{
  "num_hidden_layers": 10,
  "hidden_size": 192,
  "n_experts": 128,
  "experts_per_token": 8,
  "d_expert": 32,
  "d_shared_expert": 64,
  "hidden_act": "swiglu",
  "moe_layers": [0, 1, 2, 3, 4, 5, 6, 7, 8, 9],
  "router_score": "sigmoid",
  "normalize_top_k": true,
  "routed_scale": 1.0,
  "balance_loss": 0.00533,
  "balance_bias": false,
  "router_bias": true,
  "shared_expert_gate": true,
  "init_std_router": 0.0108,
  "lr_router": 0.00228,
  "vocab_size": 19667,
  "norm": "rmsnorm",
  "norm_eps": 1e-05,
  "tie_word_embeddings": false,
  "optimizer": "adamw",
  "learning_rate": 0.0034,
  "beta1": 0.9,
  "beta2": 0.95,
  "batch_tokens": 65536,
  "max_seq_len": 1024,
  "train_tokens": 425700000,
  "max_steps": 6496,
  "dataset": "wikipedia_en"
}
Below are experts of layer 5 (counted from 0) of a mixture-of-experts language model. Rows are named router (the router's row for the expert), gate (a neuron's input weights, with its number), up (a neuron's input weights, with its number), down (a neuron's output weights, with its number) and show model dimensions 96-191. Each number is 500 + 25 x the weight over its row's rms, rounded and kept within 0 to 999. Numbers have three digits each.
After each expert's rows: a language model's description of what the expert responds to; "comes before" lists some tokens at least twice as common just after its tokens as in all text. This comes from a sample of Wikipedia text that the model never trained on. Tokens count by the router's weight.

# expert 58
router:478519506478478481538514500508494536524463504535484448546494494509517520472523501466493470513487547501559443512514490535511490517450498507514466528465525533485498502425522488478496529505524483493524482452478552518501514508530498490452462472520486507470507483508474496515512535481481508462
gate0:504510495475483528558498466480507512485496458510508516522528470525500523473472517531493529507503518494515524495512505524498471529492459484538488522502510563494485496495534508471559473456491528534502487496494540501476487516495503474508502452467493480505520457534524517504493570497444465478
up0:515549485479530542516489461485533483483486517513508524503529499495515535511512516483507510523520469536550494490466461517529500496522516459544502502498508529509535534481455465494509435515511478485557500477492534486453525523482508492504543480476512487523516520517495544541524510485486532513
down0:537481529517494519470475540523492426497532528534475518495524455538421429470482560492504503512524458506561521502473475475505470501475504528488516535509478539539461525497536472485538505479512475518506505497509502519528510492492490510502512480486491515495506521448487508484486460492487508502
gate1:521513503491507452505474478505492503509475527475561486515485523493484496464465492495479495519542496492539443465496486515485464549527486506454496511465482479508521480492481447501487508476492540502530503531465502484505535533529505487523451507497535556512549486547433502500487519515495500466
up1:471461460494517476505517502487471501509507497493511503486521532526493509511534515484455511479496486473457538486516493504552533491533534509506480476503565505504503498499526532507546466520454563498477496460554488509487527491472509507470518490471494468503523522491476464493523499479459481500
down1:475528532489464437511482482529505500493509457482476491504465542529480487513463508480486496480525484499511523485493483469475504546475486483499520475504509508561490508464472489510505481548458505485500486537470498560534490519530533509523471496526520503494501451467531457539507468500480475486
Description: Table numeric cells
comes before: " |", "|", " ", " 0", " —", " 1"

# expert 3
router:504512480503479485476530519522521517514486489476502484491536494515522525477473484530466489514517563493512432481515487536544527502502485520512431498454473535461487513510504468509506527499488493468519468528508478507470501481486472480488521462449523505502516534483469504504525493505482529507
gate0:510438487492507506479531513472511488495557525481521511488471523459498466512469483469480497530543494484510473511483551512490482507482463461509494521555496540487498483506488498469507527488501484468540516515525478476522490512537512496467503496544528493534468507539557518522515470526478469484
up0:486570496483485496525496488547503492524483474518441482518500472542510536483520539516487512470471520501489527503514467487478532430532485553500511470485486506541473485477530518541520507496512497520463479491499515524510476493476489536498476518447515487467532501488458486503472507522488478487
down0:464502513489470495466440511524543486483495503468502491484498465523501475496493492505517471505446458463553481488508479507499534486519518449505494467497544451491474484477500541519536527507513505482475528487501498528484530530515507532554463528512536516459479493487480511487458494509512528508
gate1:519494439522484508460504490490543475487457499499528493514521554467483511522451486510483528513493471492469486518571465527467472520498531500514487479499502520510458546538481488480462530525495527510468497500529520549484498470524504501546504464526515480527500492480518472498445481467538519504
up1:524450486509442496509506504494436486492486506511476534486500575432498493533505501531478530511541488490498463473502477560493508533494509462504531482483476491512517504500498477499493484508435523485512488478502512543494531520513485489527495473455489539550490487440521461499518520477534493484
down1:503546478496521480473512482486521477515496508529492512495498492494517473486509477483513505488521517497496488526505516486482512462502485522529496495495510477478481495477474510510498491523516535482528471515475505472504500521470504477461508461497521515489478486531506526506501482505520482473
Description: Clause-linking conjunctions
comes before: " the", " and", " he", " but", " a", " which"

# expert 8
router:535504476475479442512536502516486526531474476508481499506498490512479498472483495499482479528517514453541449520487497536498478541458519496491455485485508533511507493477528467477490512516528508487493486457480553485501513539497486529480481445537488520454516529493501500515505506488489499466
gate0:538561454528520499543498497523492526500511529502455506499477504492525468509483492452527488486487485492528488531482489500538474513499466485492506470493499547487514528459502483487473497496577493474497499521531510458505469469509496486499554473537551503459552465549495474501555520476527541483
up0:479532471531497523480478519507506524459519518520497505497492525520557489504508571465466477514503435504497481490501466514514505493493481495494515510469527510523479534498540504456463493506548483494493505476485474498490510558498513485511551520498481502478517538509507547490545491453492493526
down0:484515471501496509485476486500489545461534484464557510513524521496486501475488459494500509474490500498520461500532484504524466573500524538509528503514536490508473456524469490509444500504530492523490507523501466513521527444433488528515473513533462493465488522531484469519498508503492559517
gate1:525504439535505517508534525475518472498502527478465499478534499527460529487489547503463560483468514502541486505509506521502498476469519556550481487495512537481476548457529526510454478514541474493529502524488475529495504524541490515537563495473527502502462542509517485473481533487486485517
up1:522492517493462494497508511484444533466518504502470524488529521509500492488484528467540534506468546514559493513528475511505508473482465569527521514472532489517482541467541516526476517470526491495557457489460530498512500496520508479481504436511480533479461501476514478507520518500514537527
down1:518514467504502523513480527530414484494526427541517578489484537535496478498487493486522516496494519502498472477540471500477481532512506466468481481504478496481469509545505497513502502494538516491519491503485485494517465483500485523530519484533459482497515532482509533539503510549489490527
Description: Life-date parentheses
comes before: " |", ")", "),", "4", "8)", "8"

# expert 22
router:522516526491450475469513527494495508494477479501492485465573504520529512470507484508492458497509517478510500483510505559554547504512477487535427513485483506519480517470487473514542513490486462449508469531465475532428489530480519529497506488498516510482499474513483534483508486528485475484
gate0:493494523541521498494524467463523494483498491524494466479529464508573504515502472500464524495511467477519531467526479489485515496463536511488516548533551538496460520482504472508491486468446488510472493462517512484456550506498499471508482492515463490462471474535496513556496507490492498546
up0:514524505472503485535476446511512488513501464490484571476514506499459502521481536483486492488546541509503483529533508513530460535482514521480496510484521468455516527496490503479523520523509500518474557480496463506534471500494488502498470514512510494484496464506532503474469530526501474508
down0:550477514506512499529471510532484482527448489491496517535466556477482478534506488519499462452455499450483498511454497507521535507481506530489466488474479458513498506509497500495531503513503493492551487533489496494492480493532490491526500496481461487502516469490492476530473510521490516489
gate1:492530483481523530528497500499532482525513462530470493533489509514554483521494454541521486516516522497505516484490477465492503504520496496484506528494513520493523503515516434501487499511493472511501550510456509475537528492517503513514513490524483554538472532514464488492534505512535551466
up1:522479505475451480491472463493485490482524518545495514521511513511541527554500480538525545537506492484483520489502496497504533484515483489518501509465511506527452519490461455507489508451484468481507505531481486523464473488539519495511490498521504543487466471512521473493528461467533488484
down1:500479503481483500496525511510500497503519547473524499507518467442529517495486462474526550504469483521460528485473525538474463494440523499514483513494458510460513511501511532486487505515556507488489469494501494452469479489519448498548510495511492536521493490486544517524491502504477492485
Description: Nouns ending phrases
comes before: " and", " of", " in", " to", " with", " but"

# expert 5
router:444487498518458502560503511499515544468442493547493469547512442458491489474493502475491508538522475476539503475494447550464501554525486474497492489497506505491477503482516482488489490538491494497507492489474490524458485508525501509507519491496502513439492497505491518477494531504484521477
gate0:459473454452495474524497518546491489506470478469472485533493459450491517485515496478526524500499512512560501452473508520460472558557487473497499472486525496522504485530536508495495471538495476535484481458508559518480491520526509490476519477517518465465518473505491493498499517497493497504
up0:531481519487443506525502524488510500504486507508511517488516534503518532436456445469560513493516510486455504476476456506500549488495497516489508449490495465498446498497539489506504517493489519492508528501504538472491532502494500499517524494512538537475472492454501561486474517475483510502
down0:478478473496471473522475448473538443512494519502516485534473520451491540520480473502508521486536484540510499523455501515543514493465496537549520506485511477512514481538504474550539491498502499549464542517464522481525502524508474487468502487478475482510484505473537514525535486490505497512
gate1:505477483550489515501481505519529485486473535505534451467516542512521507446530477522506502498529514478534498516475458513454499497558499535492525476497490496466497487533521513498517492483472478528534494511493444503484463495506519543521436485489503507523539512510487518500537497519478504524
up1:473531531502491475483489492507484515527479528491477483509492529488479478495470527458486493512484482500478526496488485450506468474470549486500493492534515487502521502479500503495472489503515458466535494486485525445505500500480480471508522533516518474494484501422478473524551504546489506487
down1:477484491498509493538463479499565501491516477493515516516479489524511500494491466471463522524550490531448464496493494526515544510476527480536522505512511492488511473484513495499528491494517470488473529545515487509492535541468530488574472502464520504466466498522540501462517510411455467514
Description: Infobox field labels
comes before: "\n", "-", ":", "=", " ", " by:"

# expert 62
router:499512536496466432524524535515509464532491502499497498550550505466523515517515494513476499515471486458515492461503510538500483513467506478509451516448450503484479520473499491506481521500502465479469498490486519461477482521491526491487502481525565517508468473502489509470508513513473497462
gate0:519522545451449492474509496513574507478535502466520448514498507486568542507498466530529495503482499451511531479503484499485513488468527514481526507516502513496471539484493494518497480508530523519501519472529514491519470497523497510463478499469506449502497496525484525496484487506490487485
up0:516497505469505473507497502498522512562486515452525514511518532487502494461491502476513494526510504485505495488442521509509499527445538461521501485465513499505497491494509518516509479491548537522477508450533495473522461504557487505489471483439534515469502514513452463517467511490481511529
down0:517514465514526532514505520482527525502527494474503508517494534478513558494515538518472489507524505498514503513484492492425485506503541526454532527495494515492478471457496490489496468488458539539469455471487529534541463440479506519453499504471464473505489515522475518486483512490498471468
gate1:493509489510486488492485463470506490463516508541471459544506482504534469512505446493521498511464504499507524470471520468435533450525516501483476498466486554516501474451484489493487490533498465472491516487451501491453483510524533512492500526520494529479516484527490508519485520516543498478
up1:444499504517482513510487498495491463443544468511508506535545490503543484503481498501513475485503505499511513492470491453497526447529522503475448470495462511509491520495470475511480538535494442494508525518486488491436505507450506512488519511545509509528512512486527469524523468500555528444
down1:497467506487474504528484518488528481487475505432495467562516460496508509509507478486549576477461519496455479494462463522498460498484527442490501502545506506539475520484518504460443525541533474471510523529509484519470516529528502553516483494497486532499479502474509493501507467501527535504
Description: Subjects before verbs
comes before: " of", " are", " were", " was", " is", " in"

# expert 44
router:506478492500500466537547515477546548517504483505475496477510482453466510481498541495519468516463501467530453483475494532522498534478508488492455504481522525471497528447518478497481506501541465479499475476500546521468509513514531517485493503530514470470452515467537500493490519480493511458
gate0:509519498481526473479512525493527521502512500481495521472566490473548524524503474534516504472472528467503516475503514480554513461493523468467495483518464538479499478493482498486522497457534513482528542540497484514514507546489482507533518520498535483511472504486433500541473425521525487511
up0:489471523487472510488451466462508479487540516487504490485481507504445532518516494514542529520499479536484484512539504504522532470456487497501529502479460457521555523534484562441457508517516497497478502485488491481483495468510480508479497490477455497476519498488534518533506549483485559510
down0:513539470481478509522499470513507499476561510497514552486491478541526482475504503474493516485478471498504539562545488483513497530530488519514462475513553536492486478477532479469500504487489480498482504497512560483475505516487531485472554469477488506495469477497455519538530516511488510490
gate1:518488492512495489490533502540506484475412476521502519516475480502514549506486519476506512510487473512526535514504471475486497491515510523522511469519491492508472479472506446531450534491523473507522481505520490534494541519464534500483472528510522432538523551524539498523519446498507498470
up1:535505503474550492513518486489509503516450515469515508522458467477586505485489476506527490505511521505526483484488460476494498517512480497515517503500491483507525494527477492490485565482560463453531493467496493505482543536466471457498464547502527459467466524456507491515531505474534522492
down1:509492489524511511497507510509494517502543537493488510482489530469550435487483472493531475479518501498482514523471433525542446497520514529492479470521526509524485488450498514494506478486481515504480475522485465495515493504463527486433489486489509489522491517416480474499536533493456484524
Description: Numbers in tables
comes before: " |", "\n", "|", " ", "′", " —"

# expert 17
router:508505469507461492479545508492482530504467474540503484520508534483559543502482488520472482550492527494514479498515480509474501533514488550478488504486494557444520529455481444480489448473480489467540482505500508502464512495518507484486518458481515527509526538515462513511543497515508477481
gate0:510546481514504516479492475548499481490470513518490508494506495478542531509493484497482478513509494516507444438498498491500457511480527533485488490477486519478456533464500526497510521504497506485492454511523471491491505472540490497526483498504537523498484510525524499465515507499512477529
up0:458486479470510515496496503498542467494527486472510496477503476476517516490492480465503546431491521490492589512533497513486534489552499474475497471541502518531473488536530520504491508494526488544490519516478518469464509518426520494484518509508487477510508477475489486520494471507474507493
down0:543514508482516500504473493468521499515501517470470469520471505447521464483494498486495517475527501502557510496507506508552458443493501523510455501440507554481493498545517505505496506500512511449521539539499460512512468495506490468533518515500521519494496490488512471490507494482483542536
gate1:522521471496524507505513527482535495512478458526503492533503506491524456528504492494468489509489495493495504488540460500479518553508493502496451481508511540466537529471495442454495472480499518517500539471488509527489505502485495523498505449523489504522487519545458486481491517486512489502
up1:484470503505502464487496510469462452545524486492449516493468487536469521481486515514491500504523560498506496472496477500492513470494510486501527484518529471544501484544464522511523504502491500469506511517500533492526443509510490541489495553544482452499511525476519505476483454514486526547
down1:532517489501556489440497504537468527488498495519498514455520507500556517477495498463469518509469545497512507499501494481497514536482510509489531501506528529460514480461481454543469506547471484465505486513527566503517539460533492530514559491468488506483509540525498504532512523500535489477
Description: Quantifiers and connectives
comes before: " the", " a", "The", " it", " he", " well"